Below are experts of layer 8 (counted from 0) of a mixture-of-experts language model. Rows are named router (the router's row for the expert), down (a neuron's output weights, with its number) and show model dimensions 0-127. Each number is 500 + 40 x the weight over its row's rms, rounded and kept within 0 to 999. Numbers have three digits each.
After each expert's rows: "raises" lists some tokens whose logits its average output raises strongly, later layers aside. This comes from a sample of Wikipedia text that the model never trained on.

# expert 23
router:459526484457508479469470457476475530452543546521464594526535548436456484541529364466478543529539524516549486517514503525623537461533514478479517549522485518484531619518523487495462504541462464450544518482473456475514433528465561456521515530462497532527505483546553516544496529482474607427463540470536510457469522532539517540467487501458458524538453535460467523460546464472560515470481
down0:489518502429506518503533459505522454493547555500538552506478548534551503500537427561495366475490494556520509489521472474509540508479444456557474480469485554481419462529498513517533502459465491562463470488468508499571469514458482475486523543502494523460524468439501448601517422548506551494489476516574541515520487530469523525523554487546592508519468541421500483474404417456553512531435
down1:495513531515485525483495496535512440439552568507520515461479476443540553541499436488482515511521556481506524469498541458501537414466500514527525464435523501432488454594454480570540592417505481472524399464423440468501483532496556475595549504503558510484519478451524473554481460485532509484495523561524454529526437577535494524551484498497476511569521525508481529419514424511499458520461
down2:454516523479497552452570554409496430443602464541518428573443553514517522519524505507525445499486473538504462491454496531504556449481493483476512517515473513501494539449505425445500427544479547501429534507464472436513541492489502547479443440542469510475562556508499516456496481524483533487553539461542490523558525556495432473501494465442470486521453547493523551556621523477486500499571
down3:479507520499492483542465531499603462470466469460506494445477568528449511469421506459494476460467482595477522491445447465536501478502458520514572443496539442573504532518481502500537528498492557467499475483492464532527489513498512486505528497534544539537430499433506576521481483529508527534492509522545520499531454457525560472536431355539451532535543619518509542450447507489518403512515
raises: "rug", " in", " for"

# expert 30
router:424557485465511478469457471503476528491524537524498522542540560620454458546509461490474508537521513537557482559466545500571518496537529484470511565499435511456562561520528479469495527526473448450510546455486463454507595542468539468542515573488499517520542487580575528553447548453473531451457540455515484493476491524530519538458439515471464524536457532463438500469523434445478528467417
down0:507532472535461520604415498572481589490497499507492479498514543486550533545536504417498433535462494533532555451419458486462412474522443488489516478498560564511570554572450430499496473471476509558515559553544511495441494528462498536515486488531509490485574460552460469505418536452501503448491482498542448430513525544449522474498520446508489523523506549460428518527477456538466528497488
down1:567457483513478407478499513505448545474512501558540527516493539507483548484451474456457471575499473517475518515483538406519566468491499584474484531462481539521501492477440512521552426545527497554618460463498571531461534435502475528521495572496434453471516510522543473509562472424407553486495484544458496466494478481485556519503453481391525494520522471572544463471513505497487539533488
down2:430504490485448506509479514555484497535540463491498480512508432513546626512480495516476465492475470478506544555466505478474495521488526485532493469507467584474510465534560444465467572483517523466508498457438540434600489512500530580561487447506481474450603502534509501529577551403506470514461474427493559535542453515611537511526477440522464473491534481455511505499432452494538480492494
down3:506571535487498485527497510533413422431529507618518487471488524466516499539545423491412487489494460525498489549488528522540476508479508496469556473514516492390484520523493569550505474491485469516449493508463539445500454532493494575463448494499454513539460506563397520472560496465545497524512520474511528418479468470506529493477486546529561505528583538518495575473588460419453520488486
raises: "inth", "olved", "erved", "enne", "atin", "uther"

# expert 2
router:479536470468514457480473489488479530489533518543471475532534551362487476513520474478463520538497522539545480514446538519644521471538520488473507536526470537477538396553608475473477535532494463468533514481479469477510615526461524469524537529473476545456512477446543536518471509464470636541466520460522524483463512519523539536459477481474471537529489534457501533471535456481437509455489
down0:451451531511472562514495527497525554511490450525501427501448483515526507456474516462496494506468447463559488503404448513484549539566449452465514510449599536472512494503458465455526454557500568496505505478519490521559473475508568503461508538436520471476561485557552556506535501549463432481474500490393452517527474507509581473511534513488547515495526564528478517448624506402483459496505
down1:473487562493489454494506513566508504416524484553380537436510474483535458494499502476451536519505521503433477521482541437465520481548478498470472483491574457474502519450492533513575504487532499487485536510542499493490446565520518490477543535587479461543439519464534454460564464541522571526555463425486553514450572506479586436533473458582541437491527469521555548446489508505442461524470
down2:503557508537574513508541489442471417486438568458460517546489377468540514418512435432505458479514505509534511500496498542512484500544467539545526481520462500508434456531478543537447453492527457491492473600522482544480497543579467488467424505543523460508515578464583479513498503524509564518486524580459513505517476439507476461477482530462514569507529400489542437521499547492529488504513
down3:510510507528440454512448454457515487531445505517525510521497499500549515514527458525513512452564492504451494542486521457476561599508466509416491472472585614502469563424421485486501521503526502463564569533485473402547521441463490481513440452514515521568556569491435441557537514482532484524510481528517496431462501498542477504466514418527424549581447525486513515495488510495476512517504
raises: " |\n", " ", " |\n\n"

# expert 104
router:455538463480525483464461470466476522472525524544472547522537542645484474546519573463479540516527545527515476533436527534534521465536531453461537525534490523469525388517541447472473552541478470469533505468471484475517468527459516467523515535472487532477501471386534517549474510468447606471462524464528514491486549532527537545476477536472490543542490533480473529467513458482643509472448
down0:468436521525539478515470477561537437461486542563489441537560460517495493524568477561535496470571475440501556528496443522502484580522501495480575506514452534615488423504503518476486456497445529511491498524517525544546545500582480484573461486420500536545474474456466439569561453436464525530492424510478554500528490505474405494544504463517485429475521486508454491471468492537458471505498
down1:527515530472444467487503532502489491436500468497495549484450516566505559505524517508451480494540514476419499536584516495463489498478498523466434503527517466553438580535426559532468545439469570525418455535528558525453525484515483462527444546517480554549458555487528529392427510484475522494528474529528490529391476511612540461485491439491462531437523500500464513468532494522542464531533
down2:544496584494482503518509507479491406446542479521455522430524467475546490500478505539487551486539533481563530538492486483513462480506532450592563456505461544515493455462514456562532515555466527419537448504501513459525435509452501534508505528495528408479465571538479561522541485533467499496498602413446554464540495541505504422485504487528577540455578468471446419516472504486499469490469
down3:522416523478494494510516498473514427460464473541424514420471548515540516543509529504514537484531488519370492503521533546518525474542496489466477472515578475463492509580512500504498532466495465532481452448538493503435514456470528432429588498564539460482504496553516533518555515518587509539518441497478512539475541514522535531475584479429501508558437488543425514495488460482468407461569
raises: "ees", "ecting", "iced", "ective", "essed", "ected"

# expert 43
router:489512476461521473459467486496469517474503498538491432512536533473467481529545456508464535532511511522503493531469524557357536471543520471467536532520463498461550257538491464468489527537444469444536523480484459464523529532492554468507520524452476536454504491423541535534488548478475456478470519456520528484486541532518503530468453509469488529512480557464491518457504467482446521473462
down0:521439483519579572482502448536483507549573478557571559441563449497497515504493496525476502445498511423456535521506503487505484496490468508464515504513478468536490517559486521486473475514541547483436515480531483490463481505569512477505503522581451471596471605450490447530494496453440431496612469489505461549546473471507462498458547474489588521456456420527515495550429494439528525479465
down1:465511469529535457444468420487469521527540445518501489424591493435578443376462528420510524470485505491504462476478527506531509526423499468464488522503448453592475559431521485527524523468469571464478515525542568497482512524553478471534540503488505560551459497543566531532480481545527482559535486504499432498497533490507524444521483515479513487523529526555427516508536542451543511539411
down2:479444514493528492409538586512493504457454482461453453566520495518527533446577517576452516455415472457469535490523521518486499514571427480593523504478577488413479568531478517469554520493542486524533520489480498520495490474463488527492560489477525509442475480480556465454495476526502531433520469559464482528467535461460431476485595520434474518484512567431531512522500555585540523500493
down3:431483510555453523538556481502463606437465529475575531463480558539492453607499512446524519585467493474492508463531447426575515588495464514464463501501511530469497518443502484522484497507450517491541493479507513391502581475473504454488536530551470466549468463490487462522484424488510536468429515503497437531493498559529489467511475585526464507526546498554505462489473493461459575473464
raises: "ior", "ate", "gr"

# expert 121
router:461545504462500482478456469519449534478536519536480501508531515439498469532527559456477523546563524525517478512479528554550527459512538468458534526529481513468527580526520452482489548529483462448544530466465460492548375514476522460512531514471469533362503476524529508553456537455437630547445525512571538426474505529545532537491465507482466523529506544460470534437546477464565525478473
down0:485506503520452539506536561464453509410466480532393566498516518474514409500543480475430483537499599486503574548485550482505508533558451552536490512510457530492534521480498470453504519490516484518496475464567483617496469521532460491511411480495504490507531511489527478543538419565514469524436555493538515550494499480458553493424475470515491480490515424561560452560510471480459438474465
down1:476483518520510524511500455568562569597555508470544480552539493511399532484527542539459482472490526499507532446516467551427483502491513431491530486443592485501570512554519449498468564475425460475449520478477500435462467479486477568551529463510510448549508554462501409467481542513500430465480519562526490477494480485442507599424456546499500461516533481531486501457512574487483520477495
down2:501508561551507499524428540533451556500521486503483419538484440435506508498493455508435517440562537492492496552559501521506494492510479549527486507466542542563477491487520528483488466490535533526435488488498561569471574521485519482483496436569462537451434452512465440460435517463517496494442554514467552425534519531561480397456552453534482515400521606540538493491449527489495524520479
down3:475460441535511509502492494526505461565527529482500508504600505522460504538573497519508542495514502514457495488594458530426491486433574498454532573519434495501428464435557468505446539434486497521497489461499428498453499561544494550535449455543500512446571574525480535516473455407444487496492468535507440499523564538436494528518577513483518482466522494500464561513475554436522534435478
raises: "nd", "rd", "les", "pon", "ph", "ively"

# expert 66
router:484517481462532465459448466493448523475535548537479483535523545423472449527526495469468508523543522516535471555485537527612550497527540461474532539539465505464551529537498481493483510533478474471524525489469465470508301528468537459512528518470468525401495490443525525542468526457472385530464526459541524464475544522530539531457470519472465526522469536464479529474538449453546522476464
down0:492392431434514458484453490543440447469506529482526561495445514463486515515523595562533438433465404461551476489504538505547483454474517495473545474516548426539517497515446509477517514531566508519500457523494505562550550519483521513522480460489538533528519505489454516496536449465540510512507501535515527573421445474528475522432521527568492472500538414557498434475481572485520463570551
down1:526572559485453533474562534479572529493460523428475460506511499487494493508475440516519487471475481422453457529491467450418496511518505477434487495437501487487551535569549545481458541463533534481553537529539546533543525476441576451523500498503476518530415497527431505496481591493534487606515483481554440561432441415510527518554517459504554503486466525506485493452466535540523440477535
down2:519497495499526564524487508549472479518527495466543413467521514490492463510485476517546484507547548535489490493514402497462464545476566502485577516486618587470529485563519541471538433513483514453457407570507568416451559471528492496406555570540460489517463477514484483439483445532506472479454487471509514471534464492476457545418458520515525462554537470531493484513516465544492451551474
down3:506498408501507627515478514524515477501413529491615478480456471501477516466535438508509463518444479505463487485507480497488518425429504584461506506467418502472490484532457539563567441577482515523537572517546562605500480539529478457558457465479508586510533495499530521479547444511500492543500437556494496495530501494462456481463468474506528515535522437452488495474512447550491480504539
raises: ".", "ir", "el", "k", "ot", "il"

# expert 96
router:465536467473522465470491459500452522475520554516498508550555545501454464562533583458465526544548529533537476521472538537400528475549520476443503547547477526476552464531507486472479524549452461485512557456457469478520345521470535449526552517454457554448519450476547532520452523454468570542461503478528511476491547517538522528480459487446457523522438549483457535454523446477554534462443
down0:487509503475496508483516486464533490498476514546479527430421462481576472515505521525509571519395499500532532493497478489490450541527485511517457504433529439497472474502543482533537449469482450482477491488507490560475464396582522519465538500455480443556477492482496462563562542470474469401565486538501479568535435504547413537493546470515569499558528553537523513489498435510557491598566
down1:538472471451527472561496579447503425470540528429412537556500501493556549540489475491479508504519512452431539421422510455580583481561415458509516459510528566520497492531564539471466500501533489530499500520482448518516491478503445543582484511538529462554514445408397496539544485497477491500490551452515530541491464478503497557514487506518471489486436570523508505466497508486455491521560
down2:502539459492512486446502472507487487525513483522444511546484547536465445484491562448470472471508542531482460455429486538549448495459533488514558525460562517549439477517597433503518492500523447577407464547505550396526446468491554570513478488526488542437522480494465461463481473578550594535463542532449504490580546501578492447460491454471508465543515547524539495498477499468479517467525
down3:513527462538494507528427541471479526443482512575545494460444494510520588456481476514533501506595492524474537475470481475501494498561552450559542517499526506535442452546516464480470549402491555457453506528468500498512488459474442546501537414421503497490421502536487555462432497459439491524542484590526517468530496525464469472547422503534489494466552570461541565538560553473464480483533
raises: "ty", "ced", "ten"

# expert 27
router:469532478457528482454486456492466514476521528537487488525530560623481451542547638522475516544534527524545442514484501525468532473520518469457493526528462516470518393563524486488502532497480468454524532482490470461527302521492542448537524538478470517432533482509550507510469515469480559469473526468528486484478530517526561529474460507470453491510467529444457504484540465460536506480468
down0:485486515514501512484487496542493499433478523506483439494490585434453543518545592527470533473513509530510461504447471519528515467504504512444482473510585505532427491479469559567508496461541543490481435496455529524550476507437510514444566508616495480517469584505433497510495495550563559514541502410458387481500506533526431525525493526537489476414554466514440486483487561499472445535486
down1:518465489509547547502561505466521481498473543508533423490537510533484423483471500515489529515503490501545468534497549539521516482476560570528565508533441458544443477442579406467468476460393506499502476496513495546436528491456481459454480452485575516522426569532497497554525476477490496466594497535550487515554481473397488475578479519521556468519513421468533461480561505518505558476444
down2:443415481519483536455499509529537543530436525508496487528463586493536489641564515529452529527512451506470499508518549454463529465594495504528504518505466499597516487445515493528499466516466578499483527493487460501471472520483515523537436470460529533491456516564520509540559483527483607482537524416433448517461444441477481410542473472508507529484523534512500503484423461510439459524496
down3:500469495530468460492462551545420446478520507475475477452583464519549432510540532510503492507535461456495536519525505484477516501472496438539397516557514418556458514526521546462482521572600451497452472488528532555476487545516456535554505501508491412477559544442564540491560464498549510529567540459474495526493481467568488478465460493552551511495469441475474446556462527494505507511396
raises: "ets", "ks", "ky"

# expert 17
router:466529486456520481461462460503480536477536521549474413535547522467466471537544536452466531523518537547530466546466510529538552461537526456464511541530462522462532505531563480482473550541474469450515530489471465465518434525435534455520542533441471528430519464335538534545470525465469476566461543465536531458478523530532546535477465520469457522528452536462471541461524441451597539466479
down0:500537535478527475442499447466460476533472513463561514467517520511476497552470485539545465504543516494530503481486508501505464468513431560452617468481474519428482414556446487542447432503456493527474467538565545497497483495581469428488528563510478500520480527434552436470518537480496462474504469460494553551574497422519491495489413587564513449583543490552488536488539527498567521495516
down1:480506516537522495449473441509505494522524505515461516446565460482516477529509498541558432524377467551486563502570478513528462543442497520500527482457488544504529447523461510510514535552484411572559504518486532401494484503504461478494461442570539455560442482469498521467508485552483430560458462549437493499533458517459502474429510467504533447589516574545502585479537503504501546542465
down2:557533463470475506474524491513525491460437512522506481498540464532498491514523485524457416518483627517504531523480512490528488399521482426498545446544487478513533480555517550506509558475470636505548498463551511520522529499501568494475545500490474462481488443462498452544488575585520518437473435493472444563450445512449579562510419527478462470507456518531490557448497459505467492497472
down3:483524535482497544495529516526572483522458557533516522442437574568454457526500531528526439462477436537487498475504555471534493456533469511480468603510482526499514461551491587488563522470547471480427484496481466500455538521494520560442552510532561528535417457494479560474515585457556477515505435447528508465487522503460445500481493458449540435579561466516469423466506452526474515461458
raises: " ISBN", " stating", " Books", "ming", "″E", "'t"

# expert 98
router:446539473478513474488465472497473529488541531520464379507504532377474481539495555496469541498522506523539480540456533536577528470530532460482491543513482487444557622537525474491491493521466486431525529485494450480543574515482539470518528527476472520403519457442526528542480537479461356621470530475536521474462520516515506527487487494495486535530469521446465534479516474474490513459485
down0:517495531494544580484514461446527483474481548533453571465446539442455560493486482514491536490619507512529505517454567517490446565495483472514463546500459500499456555531506524505469408490512455451393540478515583482500493565478435537513454531507518463519481570420559568466484488479546560469490440529504464474434507501513468552506474544514485607478452460524529520459470483486491490505491
down1:505491476488498436540505509513478491509512532542487497566514465479542473490524509504439593493584451512536496500502535591459479542460421474466522542432546551476472504500475519497474489532471544455542540513542498472540436532452515455492452497545476510455501472515550552464544539534533495525546451493467401530483512469505477557525537469538487434552481558468453457448426519428480450643525
down2:556455512503500525438583524457541438525462528529522492480522480415453454504414507447502531516507458508553500475561493481492544529499420501590498495494472481496489593532412522462535451449438501510513467492497557552493492501452456508518454504561442455507426493489460469531539476462599459548474478491526559541486494567534495528559511473493502493587481486511479472575583500533461517530509
down3:528461461533512496471464505432503548545488545489416507513480513479439475508485596538487503514432499503479526479494438510561439479596444564498492485528542539398491488552520488511490465457523483522562432482471468499562505553450539529519428565533468464472529560527505524476514460463595537580472464525534460454498468475521529466530571473539510505526502448511473439460491585429501510520506
raises: "g", "s", "gu", "e", "ge", "em"

# expert 22
router:460520470457512474474476461478491514486527527525491487539500540663481466525519303492506514507513530544526496516474508512651532484530533470452519535527490516474530556527554498475492539517458483460533521488498467482508549519484546482525545520481472509631512482493543538537455528455471457523481510479527510472480481508524544529473468490476488493534463549466484539461526461475463528479443
down0:471499423540463512540468479568451457520510504547455512472446501470561462518496470490503625486478506502431506484509515545418491475476471460475519518591545494447511482546572529551531474566437463497529495486494554520491474489489571480561567469456565485510523485503535468463500454549436500470436538541561545552474466450420554458502467529522445529541565500488503480475540442481438523533506
down1:470485500379522492521530568450511549424563494461418545523543460546496505575493560550446507571534449426464518516569523540488534505437532481510518469501526511455543493461467530487514471535526433486472538492497534544504461512478466491535479554535493438563493519387512462483500536482508521414429494511491510494508524559550554412564488464507515438460505499517489472490492516476465571513491
down2:465476517484492473511519466491557486549480490530583470559470495474484549547460507495459529511459439458448476479462512502476435503503528520495519561484464450489488478448536572635544535527418544510482549492495502421567556531500459452443509532441532444479547523505493449500516608505504512435549455450454464495540486571461545463536499513583500508552500525516531517453501495444488433539530
down3:586532408475562493527492451549467514497594511506549537516509522508552480491438471459496507463522498500463476460535512449475423487543439518511491541499558486551467546516426451472568527467533474505457445531523570590510502490497555530465548476441426477514482492468474449509518497502491453520633504444493508544469528510519454532511497465464491437567520468477551429527505506557450542475489
raises: "oz", "est", "weight"

# expert 76
router:467535484455535475465476472490475542483528545552464551546521517424478455523530309456469521520524518546543471524469526545652530478529516468437514526534462513472540499545486479464483545530463479481514514473473465477528453518473549464504529528469484531545522482501531542552484518461471540487453524480520531459483527516549543505445441508475473532520474533460465528465514454457610530455493
down0:445507480521490469483541442512489495469461561567531454562462464445527475518440541569513579488504440467450535515486491493536480498534515487423484493539481603469491537488498524582501589519452479532479479549503524540435475475460563495380486536554491531534544481465513522520503540477518534462505541595498466565445457516475496468492535462403506496486522458500484559459517520486487410494478
down1:500492544479473499480571507450495413502501437491479484566556505526491489527531426520478498486540503446556511548505506443505474530528518476587583485516500479439516475422457562563535540482492404481428520516438473536479528499511522549506575506519517407555487530544487515480495505514489474457664542512481513502454549487491521448516444463549509454489487543486541497468492509465445524479460
down2:584505526509492491544539481556495524521437517479577559477471496469481443491468481485573557559527461538506567409521547509474475506497492488510494476475574508545573535510452440500571465544519431460457440525517505511434518484482460480466591526504445522498470484431494481477536480475474418473508433436518539531480478514479521528443476477530477543528547430503486532496485499540434487614554
down3:454456543506535464517480572521500505442526588526477492510519503471458542492465525537527453545521434518459445396529423504462482493492532518535484482539492452500471557484429494535557494463521466526494475536439505481412549561518444448494459526495453497551447419467519496518512525541479478436499541566505509519554526585529523523498562479591533488467575421536532446539509467508536478469472
raises: "water", "ware", "worth", "ight", "ness", "place"

# expert 11
router:466529452462505481468480460493485526466518521543479506550503525569464441520524306535486493523535518522524463511477507520534521468533531473451503540517484529463525576515566476479443525522447504498540547499469467457533471519480551483531516552469484537589512456644521535523489532464495672511476510472518495485493501530526530529499459482494471511517469526496480518497509473492466519468464
down0:539567440441458519464587501500542502472474473515474511464499503485514487520513523540519495505502521467502574484460488497536472561467519474503522434520541531541448492550533487514453557403465446509572477500476571489430499490515475441447536480465477528492438496385453502515543426518523457484492494525506505448468576508559503509571443508503485456555470509519504616484478508473586474591520
down1:550454539545465530477456596504492468504598518457533466441457414554483532507536519492457511496480412521477511479449509509408483498458502491521521431439533510570482536536516466446507563524427487559513529522494529490423511449478513585498541517549458479518489569492440420544503424543547539552536478517484516531532494510478482528523497461456548488494499462487505456493521568525555476431517
down2:590556424439532492503495498554499519482488530495575498492553453409442602551473482518519444495510450488507510466515473438458486507506470530510446435505485470520434551529497537479493427523492534455505522570547490504465473532416513509487500505540489448523441511493589523504478573524514518477497516457444600478395478503545466485531522553464527500554556522556476477459501439513527499523525
down3:537508563432492512519602560478432493495480498516512418480500481534562455529522530450480553536495415529581553615492503467468499554547475498496507492547440509472504437503521535440475502477454522514539537519513420509485550471506535496492509473512438552482499527509570445431483426535532514468501530423512462508547507530478460485470488478510456481466500510435448530540585489493569472533441
raises: "iot", "ified", "Japanese"

# expert 75
router:456533449446532450461481474491486538465529560527490475567501530611465469527521477519486492529524536523517476519481532521534537474551524472456525529534443511466542360561550475492480510529473467484529548463481457470520579550482522422547521537479481532475545472409538534521462547466468448481478533466534514478476496525530555520460444503468458483517469532474459494462520478468649519462455
down0:541440454469519501442528461476427508480526506448559513535546465457490491584511494577515504510578453518547421474557500455469461430526533548555522548525545546441530495532491547445508504554561518568481497514502542539464409544512457473491516491527546474413570463429538514501530480488570498465456510435539530445466485487553468458525501514498506466433553484485476452471474537524495451457512
down1:440549532472515474504482514540497493556503454505549522499531522521627507498420437475432499542502503542466476384520472505539512488473530555574507431536491538556494515449512447540523488456484492517415532516484472475488547440533482485472589547577551534483444482460564533491483447441524500490489500513506492485519445552514460541506452528536469490496537442466484496547429432478507487569556
down2:523512533504531523444551472562566542482484512510459486526578508635458475485494529553577511490554560439424562510468424496506526461545488566496450497496459523469453487562460519510450508438469475525523456607446502443474518464509531472464520474494462439572514459548476506488463519519531438505547539464461451520520463507529575459502480546493480425498463510493490440518509451516505534491486
down3:517543472463519478436516504491492509431504434443503552526565523563529535513481503513477508557499446538453464475505519486528436430458464520489446573503477550496577510571593525544525525501522465539511513526553528479478456543482495469451533369527477537458488490485570525496499464492462476512471452468467502498521539540511419447550499471459550537457541447483535396503543517484542506462584
raises: " respect", "equ", " shall"

# expert 123
router:467517480484513498471464458502464523458529523543477494555530537596476471537514489461477530536537527542542455541451552509650528479539536468466539543533468520470522352525517468469472528515444475467524535481486483462504515542473537445508509546491462523568510464593529516520459525498477605442470532465527503472492509528528531516474486507481458534534482535441454532483539484481616513468473
down0:540508500527515522499479446535509471520458543515458479484515445496473473502508439567526521428443517554485492508515491471522451555515610522458452495412461535449530515510559491463504432527569549548494507513491542547414490526430488535438547499475540473437471505526500514483489535545516495477423613580397517505449445574501485550487479581531486521505499489462509508473451529462500532482502
down1:533510465514543482455518498500453476412504534451461574470488575460531502494535523488481557539422492454468524475538496492552503446489500543658539480482518560483462516465469524519506502480534524580468411478513435455442491484467484492503486444516585437538463505505516461515523495466479433477557552524543446546549516470495542448572505469488485574472471479597511513529502489488473483500519
down2:512550508452540500487500535499527529478538436487553467538497588484522620494514507527491490543460490546514455548474506450537489530580488496560470493485483483397504539491571536434537527448528485476519545480472493482500504489539476492491491496498452516456467395525540554476501544488517386462490564505481464473506479517474478587466455522522535477484560515444501567480497554426524440405470
down3:485523462500501453513575459484538477506495548451493585460486518518457552465502463495487488456475425506537561491543464498475525432539493518512525510467371521532483462500489487451522484515466464580475527502611519579534423494561504467514548385555544519537492552496504504478450562533418473525448500533457478468415516523536543523491529480513497528532502538508452515520506537455510442448525
raises: "ogen", "-day", "ays", "ady", "osh", "ř"

# expert 18
router:493489518529526466506459441382508491450479537517502504482524501584478505503467448429504561476456524589532455514547525461477509497529492458518574512510503499494473562505462528463523485477476502486470542465485501530548564549488505515588506494495503493413509521499490576504462542494505542625503511512492616483410472471493492474501434580485517539537473518515451490515496498420400531482533
down0:545492440613545566515491483490477452538475558500483569516504493541518496465525507498491522525537486507483483455552572448577438487436558488482503423467474478473452439543505505469522481512472526510500454542411495577411492493462543553479503482566456454500428487479462488524576515507548550513523530441495488564484467518472473479544462594552552469505483443460486454551526507452526498454519
down1:448443465560487546456501591460545501470501575482538540492523425514488461492490417494490561506474468564539516490482457525507503439471463526508480470513427502525505533438518576543550536592461434507468483454478576501451507538464443525581502570516435520475479509520546537508411466473488546525512539511555519502460502562484418488501511523474484482495533487437504529476574534452485491451546
down2:559483436543564537504423506499527531473500455537533503443549506452563545532535515494539543441525414467517475481482528509528469571570617435535561503497542524472490491544484555524469513527439490472558403487504528552442474478554390508444475522446507517407476519497473483484511462480433504493500492477483520473496468507418502467510509516455497556519536482546530541465539474516545461481504
down3:486496536521483489469525486507447540529443590514543425604424528494507482541480569491492508521514486483558526522562456490521416468449536480402495561514504455452516524491521546465485528561453515528416521442497496566485502511469523411558504524542517515448563522446513508520526536524512476570512520451558475513529489448439441436470530472471486446475565498440502440480502476511526512518559
raises: " ", " a", " in", " the"

# expert 87
router:451546492457514461474484469492466518474516520524493522552531530612462472524554259492483518541544530531529463542454521543582525466557512474460508536533472530453537487549537465482490521531477466479528556468449473480534497529460535493506519522482489533554529473472533519525472520473467478512473521456518516496464516534530544539460485517478470514543470526456460542469521446473574516468453
down0:498505544471482523533572500522485472559503438583514521485404546564545481562497497452547423510510401480487437480390494512458445541486543500463456540456476532520494512493458504489505487526464584503493541520516534477541500517537504477540487541503532524465540504472495442474546558481479486524499436577443470523505497466472429454558499578523472508519474472550550447496528499424461561457569
down1:527488489513504488495522459484531521542466471451389496525461514513565516530449530554492474500539482503511577525483450546474458496522541490525459487541542500522488460482502484523483513403502455458518372480531447515492474489529502523512492475446524399481468491527490565505498510526557551465415445442556536484548548615523517545522543433568515523482475539464534396540520473531531488532497
down2:566572439569541503517511472526470466574498585555533487481524554470536521481486536478488532551533451549423453495449593475558533518498493512530514535465482502478528516548459514563440580460477479489527508477584477458475496487524543407507472471507539456423478488555501486495483505531456496425473504461441478469443489436536476507477468507500476497554501518509516464433469549503417468594497
down3:483446466483491528499462488525516534452512540487544505504493525508552555528520421504550472472522468525461477561503532448450464526505530495465426493455439462496460516556497557486520524425466585491489592506484465475448422469506551547526566441533450494469547479388461463500484445492549508512562542524501421544546461521531551527522472567469477457478555447539557497498509523495581494486566
raises: "acht", "ck", "zy", "ke", "key", "estone"

# expert 38
router:471521480459517488494487468483467521487531520544474499517527533651452492531543358485451534515537519533536481524469532521642515485534516460471525532525489516468517575531549475468478542523470476460544516493466477481545523535458540479523525516475463534654502472559535533529462535473493556501459539463531527475482519528544533539481464497488478505535469538452469527476529473471431521476462
down0:514489571375530513522481483478391491527466531467534554484516532482489475467502536538538523548473529527516494507516538545511420522461509447563472507409521468469498494509507455526483576415414472501464483531460510529534500509544578465505506514449463471476502542513489447568498462517580536517492393405556534479432473463514487497513534518525533467552465516479528519504540520515473518556556
down1:492524457492470491448505436524508544517584487465524513381533463497493501536501492549568497464476491476510520514547484497445463526468569556532468558560431480610508519489483464486440484530465491515465487510499497436514519509604476497528523461522490574477525477493479491530552535501454433488508411493474408543563501574445457451467518610463491536478509542499481511510533481526467551465486
down2:473409466524486483504509486546571432595460553488481464489521444515583479534525470489420531527542455519527509504508528464549459496483514476548506479470519503551559528490532520469488513491475481540502536457516509460591535560505503505440501516496472462410443560493477519377506528522491509520513442510474493462552513546456499508487490443562493517522505414418557476559516576461517531520418
down3:428407457486526494439513511560458404439446566537527443515472483514441519460501517436530518489482461475468464416511483492460551493512541530554507453544525552483467462557553540498569515518525481532477469446524538454534551488540528456505514510534485471559543577470456470493458573487564476557426447474503513539475514501457494572512511599477530469536521520444490536466540513532489471524512
raises: "ance", "est", "ances", "aughter", "itation", "ity"

# expert 73
router:466544453489502478491460450484456542450534557519508483522528553482464481560498544460478521541544547533546461540478527528555535482552544460442530540532476534485519616549580452475469568533457484484513532479430445474540467525444544466538549526489445550509519468532553521568459496455485421453475516466506522468479510548535518527447465529473465519542469530436451544459571455456478541443437
down0:450495473524502422476503496530498493608475566543464511578453565489408484424521497477434519453531475543453511477485453570483468538545553565505507544474503503550597496526508469532513477480501489514479487523512473486499536514510505458408512516530602418498569524496515473466505475535469531474479481530440456450577501482550427529453485464516572538463473502481533478508513472497581459480473
down1:550484578509481591537544465501565439455496499547492460532473487536497561493463448511560464514553443480475509500520481476447435484493524526423550533504462449484486527475501505521434542468432513518445528520415489441552486577513561497463541524478465469552510488591473405469518480571505504489571470490489496468564453509467547478493464544455536423466506560564517522486526459499530464532501
down2:473454451517511458459452503491521554479498497509516544511463549508512506459473476528506508494475464486503515473447505455517423444471461533434552556525401501488502397535457564449539483520550552509473497561416468514502475491489499502506479548525470511486523537500548502513590503580437451502436438495576520479502488475502548587456566534461490530565547406506554524529508455513469564545548
down3:436507459509545462473541492464477490496485508487456526496415516537473521503446532521453509549482523578538534461525500534466542435515484440536545448482468449523455565484518463492529554553511458484456516517414559473508537496486428495490543510456525568506520508432562394521525496490536530544497549450441412529511486499498464477550570488484481526519449486616460551455473470552528544541551
raises: "reen", " relegation", "arks"